Below are experts of layer 2 (counted from 0) of a mixture-of-experts language model. Rows are named down (a neuron's output weights, with its number) and show model dimensions 0-159. Each number is 500 + 25 x the weight over its row's rms, rounded and kept within 0 to 999. Numbers have three digits each.
Before each expert's rows: a language model's description of what the expert responds to. This comes from a sample of Wikipedia text that the model never trained on.

# expert 11
Opening parentheses before years, scores and conversions, as in Naked (1908) or 14–12 (5–8), plus opening quotes and prefixes like un, dis, per.
down1:536479502503478486494486506529544473494474465492502507485512522489453503462518531517459528475479540505487491489509487556509476491545498517487504482528526481503521448522525447505538486461536539511486496520508478516516460549474490531510453516498522497538507490499477512528472556495493510474481480494516505477497477525464509456485534473513498507557502503494520507515474509489482550500508482496529475510570499504477542525510556491444476504491475535483513486511509504526462489533497529
down2:445521487538504465486450420529518482489549510472496446481500483509493492556475526496491498511509484484464517467524511526555504503484451487513509537478495567506502525539506515511517509479491510466504493431500501462480500501498497512485498528532507511508457521495537496467507520494485485485533529501491486515484486473503484493510486540479532497523434531513514514470509556533498494520489515502500475461500492526514481539512508484478534514532537492475497507496518468522537496477481485
down3:516508515505472547512427488478483464516461502518495500524473488469521514539476499551501530501473510537464488525508481509499533522482525488515455531479509476481484427472453473487506557488512531496555494506488474545499491494497488471506491481516448505462542509471516474499520478510540509489490516464514519500491540502485566512476511483506551491458515485509558518507507505521510501516536475508494490522524498517455535490532483491504515506514488511462522476485485508503501468522524485
down4:497510485476459475533507510513471484507505508484505497460451498530484506560477475513549531490505489443488475516480485490536546508519578530530512498488530499473505525495527480528517556549423496485540511490534501455489547479488475529525464471539506516481501489533535508521501486502506500520494480515500524511530477516488491487489523534503524498554489502511503496484496528508498484511498501521473518467492492492537497483513501426471457505525528522493493520492483487515491473486525524
down5:464470527486466514517538506470515484473505471497483520501523478500513507520528470502511512503555480484498510534527486511482477481491549447478573520495511456519448529493558499526494436482500479485472502524514488517476504473446507443516528494525505479502504468495494554496498508503478477515477472476507508492506514534508496486517509497508475515544475503499506485530493561536491461536469540471494505520500485528506475524463477522499494507490498485473490503522498496448486533460542465
down6:437494496544475457537512521535546487544519489538509502481497500478468500475490460548507485529504499488466539528513439520543500507459523535538518522483516503495489511514506527497532499534467491497550441508520498473522515498521533499507483485505503488520527519522505524492513471511502501499513471521498494470493478481505470544517483485506524499504479528467473474516527494492527506490526508496482512473543496543538556514555485509496479498495490572487468520519506503450543493532502493
down7:471474486530495473520528501501475516522524496475503478539512525506524496519540453544526485546492530496517518516471502504520489488501567515514452459501485530477477494516482540482517528516552496514514473517499522519503482501481488474473479535484499484520507520524496470506495480519535511505497523502506536533467479466466521511471489537547515463432516501513512546501481532515497521545468474516447503462487476510490487490473486464486499508462468455528497460522508464510541537508516473
down8:475524478462537471504541538504512477509490492522500504514468517507533533478517516515486509498476553494539481538474482547512494506465474527473522521532516443525517482565541481507490511490512512494533477501500475473484488470508532498492508531485508498474502478503545521517538542485487447527478517505509536464503509515530533549517482492537520489479539528501502486506487499454518486497520478521505487538492517434511536506488481507492498498469486488580483513494556486518493519513468487
down9:542487526492504446464525474505494523489540492519502486473483512515485494541486509468546474461512474493559540451486485498464472537462510504515490512488469492567518461500496496531521497489519517481500510499475531513505465531468498500499465505514491443498550498478521508511453513506527498512516509479511478465492480477478510452463506460471529494510503490517471529493501497480501518510530475495488512420510476546495472495511502445490515523500531505524528551501485505513497478467534518
down10:529499505520471528454507509501483503423518516492487434515532506497475485543466504497525475493483501523532526510525518549447489487469516467517492453500455475467492458502485476532496477468509499484496477464497483467538496488506467514489477509528469478495562489507502508503467488503573535514495523497509463525497511514499512502523500531528561528486486463490504463478527507514482502461532514495498530469535517525483540497504519500479497550463505510517520482528503516496483512465518498
down11:546466478461474478494522483455464478480543484470481543524498527530512506514547490507464497500484486489507526466487545469502499514476512514483505530510475460512539512518519534521482517497515525509493496458517529477479511536542519469479532534504483446458467510504529502532506524515516478545516474506507463505508522476579507530480511484524503499530486534515474539540504501509501471494505567506500465518540492524487514504488456493528506533532481537502487478472526496479521484494494473
down12:493515518501512437526458514507491501521484517499515523474516510499475503487495527487539477500500489509516468462532538478502506514499546483470495477470497488506501533465494501508480456454476462493506508532480472517472496490499480516512513491535474505533499546548530532518499535489494515511461524476518516474486455525527470519488541548453530549523549508439486484499492528509473513537507500447547491523490469533500507470459531506475491471479502475485496482480500506458520561495484505
down13:490504505491538477557502499508491504462496467535535487528496545524498512505481453465465497511463531496500487500471532515468506489484523490510488462483487517474512521524525497453550485484512523459501521510503499515486451511511519473492460520476537449510522509483515473524504486455536489528506527445506485485492488553488479465492518461494489489500492510484458471489490570547534492509518516502478505514516442552497516463471487452503474545527485479528513527479489523492473496488493487
down14:501487517536495514498470498472468503529508510488508508516480478465524483514495490493514520468516535491454541511501453521484516501490539493515517483510452497500493512517493459480502464444516475541508543536536456525492503502530547490474539496510519481465536526495458538485484502530537478500499439454493482538504504462465508480502509499485471518459527498486521509544516453505455522575475499497476538495464488508480490518508538452507532476530504507466481474492504514517505481497512500
down15:529478515511521500489447503525467485526481489475500505475484504556477528502495533491516497487507497463477453487486491490532485514514466496513520524504491506527489477483493508493510500459498545547500489505505478497506471516480505480449475526478519555510523487499501511506561460527460457526523473469513493503550475475464522476506482531487496473488492454513512500527487481491530471564549429484514503474528497534489522544497520470514483484469478541481515483496499506440487519522510539
down16:458460479514547460539478522469531474484437492503472477538473536528419494498496489478489487530493525499524507485522527513489534530496520470460554474474511452506469515494484507486497434516483492486531516537511500503533492493496540514454527472519536502517496479523485510523508493507500517534472492507463477471496466516509501517519521518497519484514500453537494524462473490486533505522475525509483477501519512478517524512465513486486493472528499466526498454482488531486529475538515473
down17:490529509534509484454463489504524583503477538497490475550510498500543507466494509524492529518490512537494508490494503492498504498527529492549510517499455508531488493505538495500472463503526456455493533455499468510483517532479516423515473500482425531524490522482501469501457496503539502471508485504514482502468500499523521510500507496476482490497534488452513540500488545496496538454494492509512505490521505511476495516478464550498490482515516452502524521485467447489486504507466497
down18:518520498498522474512486526552446477517513522475469477484500520466482448498484542519506493492467536488496463505475523529526460536524466531485461516500527484483508482460505429504513531475512462533515532497515480450497524496497532510467462483486471470486504507558486503504463495488542500547485507487539510500457511551500484527492493513473542512516478462505506477501512511508489486501458493474554514501508493508490496524464534493525507506504496500483530521502477516559481510444506509
down19:479475547480486510494498497503531488480474541523476557536496509466528520477536479523513514503484468507491486472519529522479525471519514576463515506525502499524492494505464519521491505534530521485501496475501510514450508476420448507491489511481494510533474515522464495456501504475557514458505483509469480498478503483499522509521450522519500498512457495542532540548490511493508501461496491519464486514502527499476431540508508494533495538495520504468520510524509494515500491483538503
down20:490495476495520513519506499454518535534488502518503502506476520464497530473495532494487510532531533540480491507504500469481514520514456528479525497471465472521475520537518475497458496461501481499427533459470509544486505472504534521485527532428550465509555561479505486480503490504494474502523519460494537469503527488481467494491512498495504452485491491485523500495515544470483505482472532503520508488483481515512460515504510562488523484442496498520485477502506553489506478514504492
down21:502489455527482526506504496518509480538505472543522515486535520494508483477522484536489534513510495511476489519536438481522481507500553529486488486497469437488502535519483504460562505464499467459464498489476523504520519494514516506525520511527518503497538480504478535507509512502529497507514487479521477476519541572508471480506529492463494482496500492478555518485528491517536502549529497519507543496548537570518475477531489519504512505522503521489484565512526491473503490502512478
down22:522491489485509544499522457479555504522504477422493480479488506521488476523489533469503526485482537539482501491525526510519516532491471467504531466489464500469465495497540487522527497497512491490506499494507496502504499478521483481479479521527526453523506521486510473478484550527497557478492519489500543498496456532536484534519496524516485463502577506501518514464521505484480462518495479473520517523518480515477566553497518493514513524484488507490501463524499511470570469496479490
down23:493479457471477483502514481521518543518473533474502489517483540502531513508449506501481470463512508484493553488529491487509526537488499518443538496476486466540506493521518523481457465504473482526490498469504454511443499472546490520523487524493506496510492529493512557516531467484485488506454438467484459476519457546502472524478475493505488468510476553495504486506487502490474471462509474460510489504531473508509551496490511499475504495482473508467495510511550523502501499500448500
down24:534485535455506524529491540530452482431477448544499512518477528483461525502515489486504538473510517472547470532524469497470517476502516487514516513486492519499517463519558522518488508529526474476471509509526507490510507490511496459525530500525520469484470514464566495467530530481525530494512517476502518479501553515463522471504526494500517515477492429501533493490530533496458499512494527499495515497531512514482462498511515473491493501471512531478504492524482530496476487445492508
down25:498491526506539466532507496463474486502507485524515493479493529484536559515448506520504490487501511477522534480472516474488509531494463476535479487467479524494517497500508454472495511508506531498518516538551473466518522524519483472523502493474491467495504460496440500528456449489538486455563549486510494527550541541469474523490495541524451492522498498508477465485493481534506527521510474505537503515528537477512498490496524513470517523459494506489550493505489495489487518494465490
down26:548482502490498526500509524501498498524537506522491489522458526507520524538462473517533496503464480494515495486498503508475464478464469501505488511473505490506443501522492509535493504476525476462518507504473437516541492500517475533550528488495527517510539518521471534485497511506483515528507522509520452471545544578501521485477520520454526494549537514454494472570501509482533497483475478516475491496506519490527474466487493534494501487490484484488516483503532546470478511533464487
down27:523520516475466490528508508497514512504471480486477474479478465493464534501506500518478497495492501491518489506462482510476539480497530497490515537482509536535464522492526530535549555472525494493482481472527481495552464515443496485504503498526494488512473510459535478510483520539522500468508534545529478525470549510472506496484533457478466502475530483470524526504530538506528495489481475542451459517511498450480512457518518449511510529499485507475547527492528469528467507498526497
down28:533562542460507505489490575480485515529539511493500558493526533468494487488520456513497521472488469535483461483496487502523497480480485504495494476503495507472563488524471557510508514530485488526471490472511470487504481490511483490509470466477531481456489517537522488498510481530545516485498528563479510523496548492484540522487473473478477479497514519484529506511470523495510517491462471515498479509562492460494516464465494472506470527494484544477517482502476513461509498503485505

# expert 43
Capitalized institution nouns after "the" or "of the", such as County, Council, League, Theatre, College, Railway, Senate.
down0:497482515467490448480521477514511512530514490489461544516492510498525461511502475504475489485514496546495509520545504450503535502524480509509535501548479532521498521487524529477533504521492516485516510472471492481535528538502449489468534518471528530489478515492463533522551507499496544527511524521515537474528542443480458505521539479531488541513468520495482466528508479500485527534481530520497475507495545499511512497541470458521531482483517473509471489496469447492492504466487480
down1:478464517489474551500527417528460460450526485510478473511506511497516486474478498498479512506505515494475488502501518481513496494489495479539522518504467510489489492488476517494493450519492571475495461478539509468530491488544531509491492478490505499465453462469465523503545503494481508525544524486554516478446525464497470531469464509502508474541507509470502486527481507512490484487504481520494454513475483487488483466502541470459449494480515500489476471490453476498508518526495495
down2:505512489536528470501495427440498511501524505471481496476531478522566495582540510492514542473520453503485528532502527493522490480494508524496457507483453489496481541521482506510528494511496468506487458483515550502541521509480497486473534519498483518527504514490458484517501493472451508491483510519500526502450497501487491529500476471534527489540501540537485485510504465484500499509524534505515480479468538489555521497489470444518505503516504499496489517486492485482519494521485555
down3:532471498531570531507500469486498509545505466487491503511517496533470527494525494465537523557515445512451545498482474483483504511498475496499543524508491491495479513495491564507489507492513462500520493489520477494520482532458487510517527490475445529504518497486482470495486457519457473509463517449487503508512474445494537490522477509485517490464503479526512507471505447486514506493479538507491470491463551525466508523491479466561510516513462526477503468528498515478502501502487493
down4:485541508519518532467484538500504506482505532458497469483495470486492542549513447510506468523518484503552527490504513498497479522503467519530523489488519479513482524505490543513510491521491501531523496514481485454504489455532477535533534494505500492487471488521478472497508480505480479455480488509556562486512513485490478549468440473511527425463502487512488525478502477499507472500476493478478483486529500500505568475546488501513458522537523505541516508489501478506497511512448508
down5:476492501502475448496491436482507507441512498514501510518518508538511493523473530492453484504474498472548508519469505490506505472460520499445497487478500458526470529475527532492462496521491541499522502480462444527497496528527510529478491508513528463552511513478510481531476519477488522497523504557489506492497484509475515463465478468507549484544466497485503476516509539501506564469477506516521497493522465527503501477490520457483496451505495525550461511498507516489472500494518464
down6:496487499490519472519532480464502508563492511482510528431483516482532526496514471520527507467502480463501466501513493464496494532509523482497498465466517487547509474520533496541550540482494496474524503500508524506461517506463507457483486475490504509513470512539517531514507517480523506469499502495513487519516531517512528496517462494526456472482526493498475461516480507494530455477518468441533445496454432506501498526456476470462511543508510494509504491523488494486496458501523457
down7:488507546546465506532538522456521488508468533490497477504483500523483533498491494459498538526514503529518499490521534512453480500502474476491497522469500488446542513510527519483480512505540523492524479481479472462510496519476480488483462508500464513540513508466535460500526533514487480477500532514523505498511489519515501470505491540483431525480467479482537442505521487510503483487512464548463505465517540489540497533538529510502537520552496510528521544529531486463494516494496478
down8:474538501537527482523502478463484493488441524524479524507488501468521504502500502474478505529480512500510508497500459507527491525500552489504508528490487500454497472498498502501479476514487484541526455489523515537479474477531489506532508495490479529499479545451495510480500479500517513451484525520509487507504511505552485526517466484515471495510449471462461470485513484545514505505483511517442522498461487488498428513450478542531511505470490506502448530444521455520515499545533483
down9:500483492492473507513521530451499492476554520511468557513528517478495508476516533539503506475450496495476490490533501528474452468476556542516501506496536515474455520495478482498492481516509548481491487513502469526494462448437496495468507501506501452505504526506468502531556531467506489473478460504480502535477482474492477509512492508504457521531494546505468486502467552497517491479520547520525482511467481471514518498481473518476513478513499541476482514457523522499513508529484516
down10:524472546517492545485494483492501438496464499491507531488568496531514545477490545507481535496493490499515482550498528483537502490520504500526494465465496481482484469493488551517467511522485518476432498556469507486474476523493481468491454487493514503520484469483502488539533475571537517489475475483515529496507524486501514523532521510553523477519447496515500511504450483528525477492500512490492490467491511476460529512477486504483529505500484500468523492495466485470511460508484503
down11:515475513527549510528504494532524546502478496557495514490549521502500494522496510502446536556484503514532501508501471503547489466526511517501521512494506524494489491506568483459449475441510529497501496536501479506481450476513497514517526503515544490499479501478543509487523503499504504507471513520424500522539466524536501511496509519468497543498471498503524569520472485467491495464469526523534505471508453491461501505493536482496538491526526501523515504499523489504475504483508507
down12:540474513495553467504525517507452465466469435493470506521436513477487496520485525503488517481535509567560480514481502520479523532507487504491469507493535524503512515498503514524489477478472486523524478418519521487490466485492484508541486522498527520524469473523512449510517515465509513506500477533511524484456481513505535534511495461497483543477513500531536539464454535488545485480517501498499544509488488522493470489496527504493514505492514524496502496495504519538499510507501460
down13:517513589475488510514495499497492493481472463548486508500519491536496494491479507482549494482512481464510493478493473500541460514493532515515552473489494531503478499470455457568484477524505526533513492521502472481528526459482473534511493424538495518495476474483511470520472496506526560491468488497502500510493543468491532502493459486494498487504494471462528478501504460459494503500478476543515509460501470485458473496503502476469506463468521499485503494476494509509489544501521478
down14:451496537513532549480506461528536486491526461494501517485494494498453485531513471517538532493493496511457494489530512559535512505524457498491479515498500514499503498487497512487513464486480514472542497511529530482490508506499516468537552492529532519557526489484509498481476461512476535524505475497516493511479502484492542555506448491533547530523518493506516521516506530495556496488498501467477536486531523495487550461451506463527465485496458486469498526494466505507468478504531496
down15:501441472518542479530505449530514519557497466486493465523502498519471501543458477528529526483490481498468507514470505514539521464533497495528449471504498519515485489462481516570479521487524457520519493498486499521560505492476532532476489479538538480490498468463508511467462482502498480503521490509484484491478540497507469489539504502477514503446488492480506537473490538526496445504483480472514502495498489527486499531493477529503513523519468492504545522533495506467507530493474541
down16:476501505500523571520493503519470495537500512509508525542527501534476502478483477520516515505488533468547506461498488543469490551483520488441454516508465510502494523483545461519492455479481477549496534473511511484469472459562507503497485482524509531506506502520522516500487473489528514500526465488449468505477500489491488497467514504521484488538502539495516477530503509499509467498444505504473485492544532522491443475501450534442472503473488500502486516488532522505511518497517509
down17:515493480494517470531464480504504501506499522477475475498451476505489484493486473495467497532467539520509506535525505497501523507522485474512476473505444489547518491471501491479554530526536453478547515503482508430515564546483530514470494543513542446498491466522492493520534543490507461473522495526512531484521519528519470479516549519538469516500518526501457492474489530510509493513516499511513487518540540523514538503494465520514486509493506519501532500491529481539489511501532528
down18:524498463490530532518497497516515537517501469472523491538523498487494491523505506511537518508489502496537431505506476482491449491484468480543488529488482523540474479530515527542510495480504518453512454529496497510480514513555492465536479466453483458474527478490490504504496490519502478540514453496512520492524487472508517476462483462469450475469539497471553473530494499522523482525522477495521499489488467511454459490520508509524472508439515458485492497469469499496486536490503489
down19:530526521533508456488534524474518475510515517513468483464481510504504523472524483494523516519498479481525446451524528492500527484487493545510505462479544506516478495548487474476480514522490495487476505465488488496498510505543520524481507460506553507519508496513457524495508516441494479485465481523511500488469539492518472469497490515447510530523540475491475533486472510460509528518467486469526474483438477489529443517458531515495510460505530515525479527499472531536472492464490495
down20:453508480499502541487501504511498497521514510529510483469469488525498471459503449502490527527518546473464494461503498525477464451492517493534483488510487529487492441455553497462547499464510490502559508500473504546483467490499499501458459506519510461501519519457468523474488545509485510463509525508483514485455512500474533500519471477524554498473510522527497516479521492491499502500516507498479511445534540487546464515495498522501456498500537521519518489486511490542508501540516517
down21:498469520515534470491517524474486520558515464544464519486477489469516560504490478502501475507490471467474505502491483500499434516482492487553542478505495509504479493546463514500502509507495544486528509536518490480481459489473490506530495492471504550498508482521488511495475478472467527476490450513486499503518479431486506475562491494479513471497517482486532532481514518468536479519510467550495499492471518507492502493480511523528497537532493512482489448484479483482556492461549477
down22:514482484472503499533517510480511505517491545432506500469516504553516483502464489536493502497534455484539502511499526495497499507513479518509528458480535470484499495501479489530500524464527513513429514503494512478506479485499505533509490522476520476511457545519503476508469501482482429463502560527475514500505505496500538481481500470489484443498503490531457499490517504471485523512469525505488441517459513480524500514510534553567542481537502491493472484505505504560508499503499503
down23:507530540551510501478498514481480486496485534554512525520532475470504475516483431489467476467518486514499451509501493517502495507506474502510494503495497532461501521455478535501487513498476460523559507480528539493472518510513487493513511487486510558495508479523496472490484538478564533479510525506524504493530469499517515531514520459510505531445528475496551496511544454526506508522483548480498464527436526503501485511558511477480505478483501469518512511520498491479489471472509500
down24:498517463516490483543522499496505514512483522486474494505497496527516493469461481511501456509584447504521530466461523508487507514512541475554451498538520518493481495484473504456495487508528476490519511513462521521504457490500526507496463514513507510528498481489470493529519463493483542526478477509515497536476508470546479537496457479491467469461464530495502506490533525486527487468526447479476482515482471486503508494473474492536509552529477520505492534516462520507546455514519496
down25:495512528515551489479488519508498486453505463482489503501510440506526505503484505506480527520511532477503495501519453483510469502519494473508453464494532497480504521492524496505513460503481505470481477512479492491478503496538534506519512533496507474478470514495517499598466487487530518486535495483502481556469477521498558431475531509516494477516485481510490505532531523497506517451474500511543508456489486522450457528493512508485494521484494450498444518525469519472483463502476520
down26:504488559482491512515488488494520528497527520452492518505476516492511457530534495504550532504465472523500516527479509483507498518515533489486504513545449514490479504486532478516487498484511516452539517491442498512487489566505488511506513470508526534540524500539508535471520496505484486469475560524498499486531523494462527487500496492469503477526481504423483512479505479491516477470504505528485509436538503508513496486506444488471452460546548476522492478509487509497504499473532498
down27:536483503473485511504487463485507530516500485495512496537524534500506495538574525445544487493520515520490483514502508511510479478545552491518527475527500465512503474507495488493537526528480484523510522498477465468524554537473480500500500534555507526461502493523464510500503482462469502522505504497511504477502506504531509486442495504540510491528492493496540476511524485420499499525512460509502496467423534511477515488473505502499501514478519490450475516488499483553505484451508503

# expert 56
Sports nouns after ordinals or "the", such as season, round, match, Cup, qualifying, minute, weight, in league tables and match reports.
down0:475485555502481497464538499502488489499560459484517506505526496541509491475506495539525467449492482492523497504559459495486503523548503515500506483527525470487502499517493527523479474510484473494524481486508445480531509482542481497540502494458509519502507538496506491513495485506489509497481460487500566495516489483451505510526469494492490519499486502454529495536499470469486506468512525506467503482541487539422522498454475482494515509480522527544449529486481551507486525468488484
down1:513521477501508499507495506509490482502523498494481478444480473499473502507481517458475537487515512529484512502506491541516476523477462423540480494528505560529489467528491519514458484461476526524471497458451508491521487508485516509481519479502523504488543483517534518533508455514514516502468522504462485506481516454471525493488458480517446502517502495494483484476487532514502473489513542511471480495514543516454522494536516572523546477487535470499501505539493512492560517520512500
down2:511476502472483534455529465524507507525441476497491481525497491512513482527512558461513515533484470515472503516472502538474509508492483563482498512477510482532536511487525495543458522508514502457522469468506483553495522498499515484491474479511492548500494473477519483455477546491469502499529525504481472480539458510507507481492497521499463467510491522471508463478472535449511480556504471480549501483497492509521494514495496515542526490506490440499519513462487511482532528463472479
down3:455491469509478528508540489508472481557479524499555495519472473456521527506430510471527524501499485531496488534479502518515508517526487523474523528501458516485517479466520506555479480482498549491483463489487487493500482486499463495483489510508528517511495521485467511502508495470519478517473511483488455521492520486560482554519475506541479497480483468468490501452491521528519469519508468495508517505556547526538464493531483521511523492536494472464524516503462474508469482516459501
down4:512530518500506491453528498450502486516498502486503481539523518541505510536501467472516482498495528483508534483468499501487467477486447503522441545478504504506526497494458571499500478527491485518505523496544532482508464475503480537511531469523524539509476503526493460499458539470507518497493527475473501476487482490514511495549488506538515456492499497501489512459507506491490503500459538550532527488481495487482514477482479500476456511489473459461455511522502519577514519507533480
down5:473472496525492521478524549503479504496516513471513504498479450508482485466484495537517510495506472556463521491499502514504500489509494522517501495491505465514477489488535518528518532449489473510539482542546455544522491522487464460527479477569497528506496515500531494515509488507467469536515492471467509478501494540468486484536528525504460495518517478477530485564498470552489479517481489506545497479539503477505470531457509470511519553497507509530494496514492530482474533530460467
down6:532485517464498509453495512474496437475476500491507473490462504555507510513468511479483542500482469494466516512505498541538520507542483499516483505495449479453509510488500534507516493488496483535516506465504487510482557548469492483517533492507494529467474503509476502465485523533486506462490492520493539486502509517478494491524444481434475508511497489491446542468520540488483489520549486516536505494547541527492520515502467492502499507515507523458563506503511485482485463460483497
down7:482489539506494502505472504481532510505499506515473474529486490472486494520540474501443526476481450494458496489473473463525478475504486531492481523535505466493494574535466525462459506472546500493547509503482473539497466441466480522503517467500504507513470468515485484465492497525483488504494517483477467473559517516478523449530529487494473541515499513467528481502515516541461475480527513489528489525502496500538495477532495526488516507519512507507536472511518510513505499474567513
down8:472463531508515541483483528512530536474497499483498484482506508453495505581485467482515533472485523527475463485503492472450491492500453549490468502505497483519490532504520510519532464475450456543497485504484485519487493500433454479487474515519494513456477492457522504468485542533459486503518477516505513474523505522510539502523508526493506486533513535493527497513495489508473507522498503500480508542486493460532495459484473465499505462486493510520530558481471451493515506508471504
down9:546490484469441489518467501469515463499434534504546540527513486559506504482502491478497520488496457479525532527533525484530469489528496500499477483523478490549497501478542484519458524529553492465475499506500493487469521477477502511483530476471464478489479500485452481495533542490499517511485520462525481529497478483467541507511480526524532484489488442518468516514485513481511512508501539514513530490500539498483473533532483544510491465495497535499521522511557491494491481518479503
down10:477513541503478502465469510504494520511534482506484465484471483483519454526511481478487522497508524533488521476465524551520527480462485563515521510522444536528537463489472523495479459494530501499473478484502519482514503508442502517507504508530544462492498488520512496515527518542514488492500459518455492478487508534489555508512521477475534520485484501476513494513534512498479510478438484496451483494463490551460515506498577532484521490487498483494517484524498505513501520473460477
down11:496515473478501474451529512509489453516481472498505502513422524442481480477514506536512503496523556497524447518471498528501493490498480480517472501484505486455527478538498536494509536468495510474484510498542518489496487479515532487531502507541527459555500471478468504504457501526492527489552479474515499498487504548519555512524502490508483499475542500467499525518489482516516483515477502520490514497513489499511507437512509511452471475471549480483508465511536480519447527479501487
down12:521494509528485477510501462464480496463477492488488527510536525490482536478486557519538522477488557516480505518487509506528502538529487500535478533495518453481485483476486506472481511519487549573504481497531494492508531452488505541506541534506477559530511516491492545505490568470471479516503515489481489497478478461482516467488484529552485466503456475475499464483521484534490483486511524491500493511493479478508498501496471490464459514468503522463500536484493535514503474456475503
down13:483528469496471503452518537476489472458521530484519490522522496498457512521467528516522540547537505496450495462511447480478503535496550504502487526516476458538485540526478502540466508476512502490553482491488513497522455502482512537498533495536452494495506533518501500474519507521501489499486522547495543485506499529475490492531540503479500511513485473495523474477542515491473496519522507441493507503494492524501512457525522517498504494527469548508501508498519489516471568546519526
down14:504507485489506513488496495496508482520517482489496491452523489482497475447498494479460471456549461550466519530482495454518489552494481487483503520512489536480478488464513528516459491449501505494493481466445494508460523528476480430531503490452516540494544516486475486483528498469512510514525453527523477535515575533501463484499491493462487506499541488496507540496525493478521512545492500470541520502473524469488542494496475488503494496508482485527486493470492479505503489525478481
down15:481494463557482521543484458490516460463484535523506517478551483546579511519546459510518536499505488518494519554510524490487441459491546511469548495461464549524494527495523489492484505488480463522492442452532512516509475471485492524504521489501491513533502507510463524482516499479477518483459526534500466454521517481511511517536482504505512487460502491495519500515500492480532502512479472517479483514492484457481484490520515508499538511495491500500491513517480474463504507475514510
down16:521535484504481482545488463489480470470517482503503473504509504466514476504539544506505507469501499555469475530456479508527518491511482489458489463474505493492494511525498483490475495424488508486493516542541537466555531529516527489516485504511507566491491494462524479443507509521530493520512511492511485500454557499531505503474535520491495441500520483520488463544481462502519529526504443476524516495487527496513488464487497508513505511523467496472480500491482504501516516522502442
down17:482516531488484479476489531483520487455558485501516492494518526485491512481509462483513516496509484491532518526522523495488502512502507538491491504547527507493483505519511491533487495480516522542505512479506442489496511490453536479546482486483546534415486492537517488473505475498470483511530470465528522484529475498480487498544493493514458521469501514536522518522522486466557516494459431536458492531488514528519531519549495471523488483510503536482483502497488467499525443501500482
down18:486527518507538499514484550491495508504516503461510521510521560512512522485533487573477503515479492463523519538523528507457501481539461552492519489488499508516545482498527508520458466498466508498436489467501490485503482466543480465479510520534507480484503508498501538548528471463509481444530476495515522511489506484459470526504497478510470480487512529515495518506511475474483504461487546525492454497487501496477532452486494493480519515516505486469440467503520487518504503504449514
down19:548510498495498564459476542476472505483499489499457524532485502503481544497460517498515486558496499484506511501490470466494518468461490489514473482480550541480491506488534529502525506483481490470500531530483510483525488508569480510505537512482501499495503450474500491490471481525497497487499486489512523517479525499555508508514537495501538507489545517489518470493509486565513494491464501513550501532513534471454528511458511467527503503528505484483499470494482509534573478539484531
down20:518523484484530521457508466483505484501451478479485475511521544593504532537524484503473513463483490517478522490492497467500497469538541497510478514501485506504468500470453501491485524478520512507501530502510509500541481494508493489519518514486525444468488529513515483526474487475493510536490446517515516495508499525513474538494498543543540479519511489492510503517553557537471507482512535510478516534475534478488469508508514528525507545480481499535487481523479532502428511470480513
down21:511458523536517457526513477492490476492469513491531541472478509559530541513509513505461502542521465534519479448533518540499501459531479461488489456490527502461490531500533456487507538536529480525483470514493500526478502471519511522486521479470484498535507507533540450470537516476521497503519518497499471524518489535487535523462483500506538532486498456475501505523522522516475517497492506456502513485479497448536498543493518497515524458519517501499500495488500535505550497494523522
down22:485535540509491468492505463537512474520524512497526519471493509501491523488473493549505523547486461509517524461525538517503505554470504505523503504518521490502503494492489494515522531549517500494561509472492488489520488476541491496450487495503510489451487501501506486494491438504497501492507517516512478526495541485501532527498553502487521474528564518504483527482623551491473527468506532517517481528499532505500504530514482507503481474487483485491481519458481516513518492519479482
down23:493495558459493513512505482500499514504583505519507513537508443487493512463473478484484532464508412481504495505542519522543526458489549561468492537516530514519503518535492509517507489509511503486493476540497472497501517477489497450519477517485532510516479497478500531518500504558499485546477503539538532490532502521485487510496502480491534509508526495462488517494492524501501516498486508503493487494482482498469510546499560515534537534504481524526533490527499490484527470508533494
down24:523496471521516504531474475506478493496506467473474535478516486476494493466538478448490535523545492488529474481458502506517499527517489504531467493467520503472458501511504462549455565505490490505525480480510533496519490493516502448488529511494512513426488476484510495495505461498464487487461514506508491485516474460500489506474476510523466513478525498596478515519513503492520521473503534484474508485535515508513476468513455545493496555510506491505472496483476480502518508524550533
down25:485486472536489521515497507507518488542489492521525510482557457534489532515529528505490505483496461542489520495472537533502494498465511504485477502494520499513505490524490475503488484479512472522442493496532459506491468521515520564491544558502484541490466482570495512483565503522473501480518511555473522501496492479516497511518512490458506503484497483523517503503490487529508531532525551483488534486431475486481478532531523497485521518536524510509464488475529501454498481464475502
down26:502486467515493487504469521488455455523480550498476494476504480479486527483520498532481546537452516516525473500481505532509529519525509505495526517524516498498501482492534479510502483478487552473504473511459489520435473502534481481488508486463432500509561529537473505488484507480450485473487497475473471511483521538475535495489486515510502469481518502545476492469521477505524530448515522468452517510469478476479511515504469491484544481490473518497482460439473487473513503513501486
down27:439491541513500504485522506507466502503528485524523492474481533465488495474441465510465491499510472564449485455483498487497523459486504486488530473515466498533495532416486504475509504475498500523492511504534478529516489531522522494499479523502520496526486456520510461479477499546503484495516485512494499491496488469508492515538495501470532514546508545518513499516530480500507480462487515475525448519471505514530473468486584544502501478506478492524507475520508482499532527495475530